config = dict(
    n_layer=10,
    d_model=256,
    n_experts=80,
    experts_per_token=2,
    d_expert=128,
    d_shared_expert=256,
    activation='tanh_gelu',
    moe_layers=[0, 1, 2, 3, 4, 5, 6, 7, 8, 9],
    router_score='sigmoid',
    normalize_top_k=True,
    routed_scale=1.5,
    balance_loss=0.000634,
    balance_bias=True,
    router_bias=True,
    n_groups=8,
    groups_per_token=2,
    init_std_router=0.0357,
    lr_router=0.000491,
    vocab_size=2048,
    norm='layernorm',
    norm_eps=1e-06,
    tie_embeddings=False,
    optimizer='soap_variant',
    lr=0.004,
    beta1=0.95,
    beta2=0.95,
    grad_clip=0.5,
    batch_tokens=[65536, 131072, 262144, 524288],
    seq_len=768,
    train_tokens=581600000,
    steps=2381,
    dataset='wikipedia_en',
)
Below are experts of layer 6 (counted from 0) of a mixture-of-experts language model. Rows are named up (a neuron's input weights, with its number), down (a neuron's output weights, with its number) and show model dimensions 0-255. Each number is 500 + 25 x the weight over its row's rms, rounded and kept within 0 to 999. Numbers have three digits each.
Before each expert's rows: "raises" lists some tokens whose logits its average output raises strongly, later layers aside. This comes from a sample of Wikipedia text that the model never trained on.

# expert 47
raises: "Re", "the", "de", "A", "F"
up0:538547482493496462461519515483458506482535508531475520497525491463489520535472492497476508509483496518533538441504527509495486489475547507466512461512508529478520476489519488511492506492451491519515489517511518460511506490505511462517502510500453470490474550496464519542462513504505523503500492487531513486469506550505547549527501480551526468499471502539513524565541447483479497516444519517484483523484495513475487473545518554495482492487470488512487480511525484497508532522537476490486440530489491525496512467533407486486461508493479452469460500485498533470529469486528516528535514500525525502529504495473513522492538481451506492490509556495491474509488483469516505513535467513464499485499492514464503503506471481498471496487516502523509532521505502475516491471510488
down0:476519506493497526533524462524529495486470531463485514508472515494471484487468497515516472472500513486530482514496548562479448509518494530480531514465521511497518532485463538461482477526511509462469489512509511470506487535456557522526468449487479457480507500488470517519489512497499542520526515516496554568517500469508484532462520492551490506506513466500470530499515521462522507522521469508528498502484537474504497465514436485501511501483505512537514506478494493531521481516488473498520506508504497541515466529521532490474532494466511531485517514545525506532484503456548479497496512545534528461502495440472491487521437499495523496470507533506480538505505463494500455510500481483470518479544523497464514533512511524500460465502509528523498512475475487534530517533517518

# expert 46
raises: "mb", "cc", "z"
up0:510505521513478517452507513501498489545478512512518489573502517489536491466480504470542473486497456499501462528533466503494487537497506511459537510496503519511518474451489526525493514503489493508503478495511472492517491540468504454490514470456500512530474501510505528481495464534500477526524468484499475505485504505526519486510475485525503485526477525509503453504508531527514498511504510506447506481492505499530478478533518458466523522513503451490542493538518505529496488507501546470532508473490530505574501461522487424551483498489527511526516499554519544535456489477462513472517477513529499503450500515525506538515485507453476490545464478523503489505511561473514494485508490476517472533529490486484449510505515457518462479518501525485478451492538521512515454534499477
down0:515511485491507475497528528490515474475518502427564502480485546526502474502473513499511496523520491507528470534492509505494477498500491501484466526512494487499505483493466514487507503469514482515490526497488517502507532505534465508499417489442520514542498519471500550532501504597528543501497536490536484494478486508466556480494508461496530516518503496424455529494544483506501462495517478517509515457494530478486511505461512479514549447473502516474491495507473500519531546507509527511508481508518513456493473511528504475479473509488489498507463517471515549499482438474521509537500480498506520550495532538446508514487503560496516483478511458513520510499528508529501469553469513492494547478471484502497509499509511491500461466499496510488504480468500499534486485507492516

# expert 3
raises: "round", "ir", "r"
up0:505562536554474493546530476525517488509501512506439485516515483499511469478505477478553520460480544514517465494485549536505578489506496517479508502496484491526485567509478530517495541502488430522506454502431523484504496526514480542548515507476514499464450527477543470534504521490509474512468503476518494518514522507466484508516485505450530489494480473503465493527489489500488519502501511525481514472506526529470490492538489527520470505478477489503490509494502505480496507489566486484491476483483494518523481524519507468525519492559498524502503506512511506484488500501496549471540514533512504464507528518469538506491496458495527455503479511519487518471525495523485504482511569511493480508455487523533544534474515500456484473512466515484495484528485505515481487540484513
down0:494508474527532469454503499474573506513479520525496479512538490526507541525506468509508450514504507515466517523509469497498510504518499525498544477510478507487511449505494542458507526532526508517516460541490470548487536452552519530472491494556500527524458515505524502469518516504492489493491502502491491487487480516512507515510452487488539506528484510447516507580511508524460496521480553475507523489513492517487510465488525515533530493462532466494512485478531480461445501506453531513470491497521514504498509500500482525471481485507519534482508494487476505527503458525466526456533522538495471490466546498505518545498461507489542490511481498490445503527483514474495529512480505475542495470499521508484547505518495515557555551485480483493480509517518502516486519514530510

# expert 57
raises: "port", "ven", "ver", "form", "ce", "duc"
up1:539471529465509494514493471483528462532470489534563557522475512505469493492460507470476511498529502525489512481486451501484528541514497511531511512507506485480529519531500540509466525496481497501515520522565480477531464492483456545481524540560484445501502527478484496467479560519488497503513530498516499526464519502489458504534460490532486474459464505482478538492508535510448536521497512498502488490496538531457489501472475496507487498489529539498506501536536476534500539513469476482510519492537495487482456531466517516515513505482502458501509534529499526508511452513512472519509494526534509489504457463496524488465499533485482496482506497502513505532519540452497518475491486502499495482477490535491546539485476505466491492521500469488484546447493443496494522478487520
down1:474514487501471469497520491484518486548486508483486539501496547498538520558540500449511513506469483500564531495508469497491502534513499515483496524500515507530533482516476515497500521532503515430550529526546504541504517489534516511530460521482484506517489525564526537453503511484510500469537494473503495532507504472488520523506475452492541489464516490527454514483471493489499494468502515505503510522475497527484498498528545522485472514479498487509529500460524458516539486488499495503469509509499474492443498533460427469492503479487487498557510510529507572478479481508521475477549526487518487463512515525510496522519522469504484490480495520521540534536507499486505539533462528498504515482463505462464508486512499490485566517524508495480532503516480497518445498503482508

# expert 66
raises: "ic", "ed", "ick"
up0:482503499540470464511525515480475494477510443512527526470487535545497486461528494483487526523468518489499518452489518504482467486486493493522553512509507520511521496506455516494489517490479475522515504481485491549520508512520503502502525503508478499492483507501461491469529475528464503477473499459505485543516527480481480488481532456531505523480479461512502494428491473529476482473510551504525525504524513461492473517515508506479470540507487516478542537506459488529480464498486499496483512510483488483521505482507549443472520529524484494436497483524513517554496463504502459496517513497518499502505542508489519518516470536474501489477516561514458509524488526496498483499525538457470481526495457528505544486554521459471488497519527480535512459479523441560472499489473457
down0:528502445521502495484462506519478502518513504509515497475527481465464542539457519511524470473495465509447507528461474490505472511448481509482511489489519507519534498528522509487499463502532532489561473568527528525510465490514503496487540532470457525516436547498524497494466499509518479502491487522527519490451511489529496461490499520488503516525497511492498505521508485464507470476485510469490523521492562490499470452488509505517494495487535509480509505535486515529505465497534526465529521534535502458505475517451564524485527514487513461496505493474489479477504515507489519526491468463499496487463493539492497498524489501512486494493467488516518493515506489471484520493503457544534535499491493521509527508454461456485471517564486467463516556537514511463535498540513526

# expert 61
raises: "\n", " The", " However", " As", " In", " It"
up1:451483525488486519520567510520433551477526511489486499536493493532469480535493522497501493518481459506501500525450554470483482481515523459538491505476538486521485523504501541484482535522510511521498461523496488489486458504550489513450566547501505544498523556510457468466481555534489438516524505521527516539480501483468508547489513515508463529501535522466496504512498493496500497483471442514521547524493500504528482513505478490523517492520478518492501552485506466444489518510510485524523550474469473497512567502522514504467511494520519502493502525516500511490508502482477516479533466525512475504487520488505460495539506478496512512493508521519481496471542507502518478485510499480493506471489515487508486499495497527473502483534495531467461523461487489502439487505487528
down1:484481496529478537490502475473512547519495517474452496521516495469455505509526528502464486491499489483500512523498439477453493485485490503518517543489500490524491503459471494448396503520527472524505489498534506526488476509516498529512500448526501528481473501515500481501529515481478512541489488493471473532523540511502496468506493501490522530529491517450484493502524505503515472474475503490463513486506540504528425501474441484492508482494480488468511482524519473446494484540490500491517481469476518482482490481527536515512467476459486514508493508532530503519537506493480519531507518516492477529518553489483500519511571541499515500520530506454438530478474473549501511482497513474539471515485530452489503508515490560536473510481492515529520528493509500485544502474479491

# expert 58
raises: "ff", "tern", "u", "pi"
up1:490512497517496494548524501493501510493490521532487468432501510491418432508476497492521456485471504500513478568492458500508480509491489511505499548523491513491493462475473524501471456517481508522495487505489506487492511513467506527522481494480466517498499518480521462431524493475550460488526476520489496490484475450511486490479482517515510540521531493474507514504516532511502491471532510508486514471506557510546460514506556485519461483516519521531564502513494501496496463501480528503492554478540498498545451453478492529488491488504472483495501512503492505502504506512490489541500523464509512489452494481494503500474516488507520543505513486451521536489530522480493519507510495508515472545555493490512484496509525480491487503553504463492497502586524511475526432477493487
down1:513475491524500509493482502520466511507518488534503507506489488444496512497517499498486451504514489508517553432527562531496485486492502441520519488512515505510486490528493443492465476476489483488491472514492501510534493505490497508505493490486487478514491480553509499501546498542547469455481447498461523501468457476581495527526500531476511436509495516503471520514522586528529465500532539493534533528483524513488481477538491547476509497498507484494457491467495461508499488509502583456477505497531513530528511507517488515519484464483485514468540514521466493507482513459483500500458443462491514511472491492501511472500480518501502456491495466475475480535522516507487491503548507479507472510497464491456498537501497492490498522512519476508535490482541504492499506498500499

# expert 62
raises: "-", "==", "\n", "===", " =="
up1:462479512503533482487479486458490483487447506524513507512456518483490495483514496522445491514506466511501475498518528456528500511493494547519507537457490525561520488473518491461492483517503452466513441479496489506538495481474499522495535499495495408527511499463498467500520493485529505470432507536496517508511531508480496499496496472475505513502524480542510491508492479441466500543506543510546466510509508504527457522490489485470491545482541509491483494460519511497521544505521495512498463521498472475522510524547524516515522503523512507477552490504475511500452490496485520517490522489527496454485522452497510471499505502463496541497532500530492476514479494476492516502491502505461533482545464499469478514487506517522488506549483486539497527550469544512559477476530467
down1:546512486488519491508487490501447499521475529494512516511511562515529505490490504492493507491464533471485522510521470580470436480498498505487497480478529520534457531501462513514482479518512518489509541557480466511463523513527501507465531474515501495498504551532477458510467529503495511503483489500538464466506509543481491532506480520487469506527506483519489477483505448522490504453526510507533499493513529504517514504504543517514558480481469496505517463553509527512547539522499508482447499509478519500486503470529515502508510492528494529476530461492530506541486493528482496506514506503479489496516462576502468468511498477499525493476519479518533497513497464450501511448478486485501537520506445493498527469499461470482512521460493523457475522496522433513486523473521498

# expert 60
raises: "\n", "==", "==="
up1:514554524508497512494522530566474521502434458514471500489463527492513464485483513499399481538530510472530501495483484523521498496535456489527500500480493489537497482494489467458496528503507484466471463563504488482436556517510458507491512496487507457498470495533505525487521501479484491478477535532468528468488512513468476479516484524426473513523463469552517511515497496501477426493502506509515483520483468523475499489505477535514509510527510456529502494474520488487521508529509496491496495521508535492500459547506488535528483520504507495506534479537478491497478521560546515477496505524505518520480504483473485450469490551516535515522473487504500480499525527458496492496483487521466500504524505536514519507489509495499496497503479492511488476515505460471509540478487496
down1:571511520500486453521493484475504485518466491513504478501497521511489531480516471493491476496449529507499520462553500532521505493516486503517494515507503517531514519502520502463530496529485516496474461496471522513525512494477445497537509454467516474510496528493478519473503530476523487502537516500473508485484533494504465505490505529546489482488492542489513507509513462478527487544512537513524489524514496531538501468522500448505512495510543470487459515489503527546478481506496475534516484517495452501522487479523487394524506501495499491504512495465490482493495467504509499513464498473514503494539482490494516538522527486523447523485497468465450521465484474561480545483500503466496466503530456484520504473533476519489476523528492516531505472499579479473485517495579518

# expert 28
raises: "an", "ra", "amp", "ro", "ri"
up0:432546478512478532516493469441497465465527486532449511488544482479554500495490527506494474513534504528519508497514515496489510514535464501452520490514492517520540510459526514541513480506494474479474483514470477444500516514533493490519477459475507502522504520543521517467505499457548496509483475513520463492507549530493519494506564509505491497534516500508516465476489492524516503511486494482455517530465520484527477487519470486508477481521545506480491476493466488484518481474497478450505499495497461524522490504508496509499495496488495502493504515533486499472506460507500514498446518473509476455546444494497533475516498443535518488539507496408512508508465543499546523538498491468487527507477515473504508539527513483515489465519468531512525532462507530479512534506519521
down0:527511502484519524456546492524492497506500533532475510526486462432493517498555457495500524476516494471518508516511490490518546483446522514503474502548483519542469518491481499527515524534449573500502489479485472497477513532558529519493514547491497482506494506497517499481497484523542497487513510517489483490469534517436510477518523504504514486512456497505483451514514484489477553475485488527479516520532511537460532533487551458496521478463495525481477496477488491479509469471481478511479483521468536529488467485501547488495513474509497505580522491511512474501469470530492464483489490516500466490500471532512470470512492461475488491487510479507532502491568502490496531485489492496493524492525488526521493463476545519496588506523500515487503482501522489497519498523471484

# expert 35
raises: "===", "|", "Note", "==", "====", "\""
up1:485492510487521542507485463520454510519466499519519510494468483499498542531500498472482469486510488512476480455493495455537493506474516459514504463512478532479544498534514463474504535511458541493486491534528547492505510484487538477459463495491544561509472485518489480484491444490508478502535507513464526459512525488495476485487506505527515507542548496483457513500556521484496509550443496500515513460570512473513514496502522518500468540475510507492489524524503507498539511498504532480472518487523513525504455481477514512522419463510463546489507530508530489498519497548467491530482505467542496493494506480505519512478468494501502479487510471443496495511503508454484475533509521501503538523488505464524544506503509463482528539497496467489521520499476486445536481505482509
down1:485476476476525503517494511542469467500484486484471476494491521537493479453490491496516476480474510500545472522463505512479503516499513518489512456479431494501514480488494505512535445509455530481564461490516475526528478480515509490499495488530495503457493502483543532519482495527507527507450455515511485498482446485471548537491511516505502497453467489467498477490492520490499481480502499483513505482527485503524495494558505514519522508477509477512481474526504480524447529478511446459489460475521523477487512531488484524524529528439475516482504459534511484510484477443545482522520541483494497455491478539501497523520495507513494503495494483522461472470499491558520430529504496509515480501503503523485461530557503518543503467515444521500486468476493476544484510477518513

# expert 75
raises: "er", "z", "ta"
up0:505497497522495480480479479522490517472522504504507490517516520509517485489477475498545542521496515495521467506493538492480503464511499501493477478574483489527527485493480501438516557500494509506465542505477490506484537561502555491467454536514540497518474487524452479478520462525525530500493499552532519448503483487518517487532493485501540488513476494469544507559529507491478489440490534524527504515506464499481498482493507507481504493529507479499454510480511492476501519490485459498520505537484505432504501474491498492518516529550494503526487495485480484453501497480505482504491524498473555483510508534498472523492534507488534568485492462492522534496489532483423502486510484504490492553538474484478525467444490514542529513529532494486488468514542508472485514480506480
down0:505479511497490500478519463518535503507495480527517450530507488513472473505513489456546484503480548462471495489501508479508514515531534498474500502529488531519476468529483501474536495456475494483490510560489470505426549473505484451493490516453469518480543486492493557479474508555505552495505480495533505489491545489457521553484512480518542515511556503536521515498535470486469516508500465515532481524511513517491494511482484490536529543512491533479475461550429448469481518544488491503484482529515485508506564537488504510494503499508445474461514489482482480495485497506474503483491532509532477523532506480527534481500494539502527513483500511553510501481496513489491472509463508499500488501456474526482515517513490479522501503512475499477466485471530481493499539461500502

# expert 22
raises: "by", "n", "ly", "ing"
up8:484478490571505462515492495510480473517541545504501490545491564511525495491507507454524500497486482521496494478507532522516496463489491540511472470529500456500545465488480505525485526462540453514471500514499482505490533485483542485473490473515526521467514452542516469538483483509537521526469494515532493509504506460512510465523487508499500522486484465509477498555486532536500481523490467537498547505474475497471512501495451491462456492531520494494471480467510532545463512517515494469505513474535509517480506508515522502504499515492526487482517526482477497490521473508494487474467533529516507504543497501518525525518475499484501507492505483478517498506498515542472412510520416440536462512513487551485535471475515457507499484480516522463493498534488524502502475466511496
down8:499514502509484507529402466516465449528512469475484540485504466497443502498535524461541523526442526505442517526540494527511463475531481509501484485479480507508485495509466511486528477479476501497516504498494480475568510478515485505480486534491497523487496497516451470483506506503477506498517489481519507476526513510502541495524498479501479473460542523555481512523508502525504502552520458496523477490475520489484497510513514485479559490488481505540469445499471533469568527496501522485483481534505509457479528524529507475504465520504503508453502480513489495509475517542487487480489467536541474476497515506475524494493445485487501528466494470507517515521498474492509513527483504476534503503454482529493469550516515492478474501494516497522494460490551509486493547548507488

# expert 37
raises: "p", "gg", "es"
up0:480477481483530478522516500516518469487500531498529485438554514489502452486515527477504516473463500506500482463485501473488523503524485491509516459467481454502483486515483508533493518488534563509514515485483496531493481486479483467502536539511493503507450530466505505484430515522489479549502535504451514471505544479529512505473516537499489516479498483505498500512494465524519495552510500482494529467548503494505490513522505496506489520531480451515516472494517495504501490446470479504463535534485500487476519482524433485490471549530514498572455527491506470513516548512489470501495494521513506511495463512484524493510453509521485467493522537531498473505504541463538498518508517524497505449529474525512502469501520481505529500472557525513513467531540468473437464503505503
down0:504485505470565502479531455493502498491489503482491519522500550522459488488476509546486459465514507501487506525477523545506522515471464503545474469493498461508499523457445522532470549554487496559475451476506495490556528504498494536486456478456537505486510504503562478501514512500479526534523530462448526479486477534473437494528509512502506508469538493510528522503437473527513531498502492495482513522499455533511469525467502517544499503479514527503519483537532520488497470501494496512509466491471474467502500487501551511530452484476515514468499508453483490503497465488479515481521491527520503480494504489508551470464480476506502525478476475463504490495512450520491516497506470490483494483492486484485520555531509510476466538531484489487513498466484483510478512497475498

# expert 4
raises: "li", "es", "der"
up1:480503495480535434495523504515535475475516513523509493496507516509525519484480481493467529481514509434468507490485513536496485454472456476500495540516519542488507544499508523515482507512466522520526472488518464501498441468494566515528544503498532466494496475512469510502525481470557545454494510519502512491485500499552513526511552460534500476506516509506525461504467461464512477503497490474449501517539504532477521495521505463436488461516490520474451512482537515528507495490486502487515504503499530480523508488497473481492504508518526526540524490522464516450523505513481535484518468513496564509506487508464561471512528501477536482476523489512492496483501515494502495482489500545502523546537489508514468511485510509459499479534500528533499464485491499453492435505486508
down1:510538490505532486437490556536461488551487471479510536498517482521499491502513524472464522488545490541520493486488503466496512479481527490488499476472477503475517546521530495499486524496489528530502532495524478527551507492523493474503482535498461511495488504504517490466492517475495490510470535430523475482539512485471547540470499549470479505495517513503482480514420503519495464470519516491526468490514523460478541496495518516481492553513511520501500489510518518486484469529513508482499523499479527494560481478485503507532507498468516521505540525535514498480518492473489474535529476481518457483505473519560487471531518478503534511497532517514543488525453534541513491533457493524465476517442515510495497525524500494463494507526501506512530506493515471547445507515477548

# expert 16
raises: "ig", "our", "ight"
up0:520494524489516499530517499523495467525505516461541505497520530526467500508525510524473549477494478460499507492478476491513493513501479473430522498518494454482487472529482477523507480509476455485472524463564520507495492474514474542510483509504552513512514509475502519439502497509528502465500477537492473502505468545533486505484500441501468506534534505467507493537516512497482549506488441494481491482474491480545496442534472534561509513498495473478489497502538531476519519498499510471513530520492499537475499505513530491476473492463486462472509525464497490540554486481510481473503447557488478502509547522498490445490515487497478505497496491500523494459528536539526528500517523478515499477491452499516512491534511508484489469515459517545496508447509533539504472486483531
down0:498532531492506468501504503438520469496536451511485527561498469512528485497469500522526514536554510482480492537520498436466522501511451516565449545479460498501523509491518497494508534553503505475502494470535463457543484448493488486493487543471514552481496488518497527545494517495487500545491482485528519499549527470504528457483499504521508449457482526504473527532501473547480475492506505492474507504467484511495498460510533486516504486459478468532477518512500504495490475452518465544486557476503490511499476531579479536479500522503523507480497496534505488491523478477525531511508529497516527508503524530496482497518493567493511511492479500466494488513480514500528522501534512478471485511497477483509478502475488483514515537495521515497479519525508515507536488530490501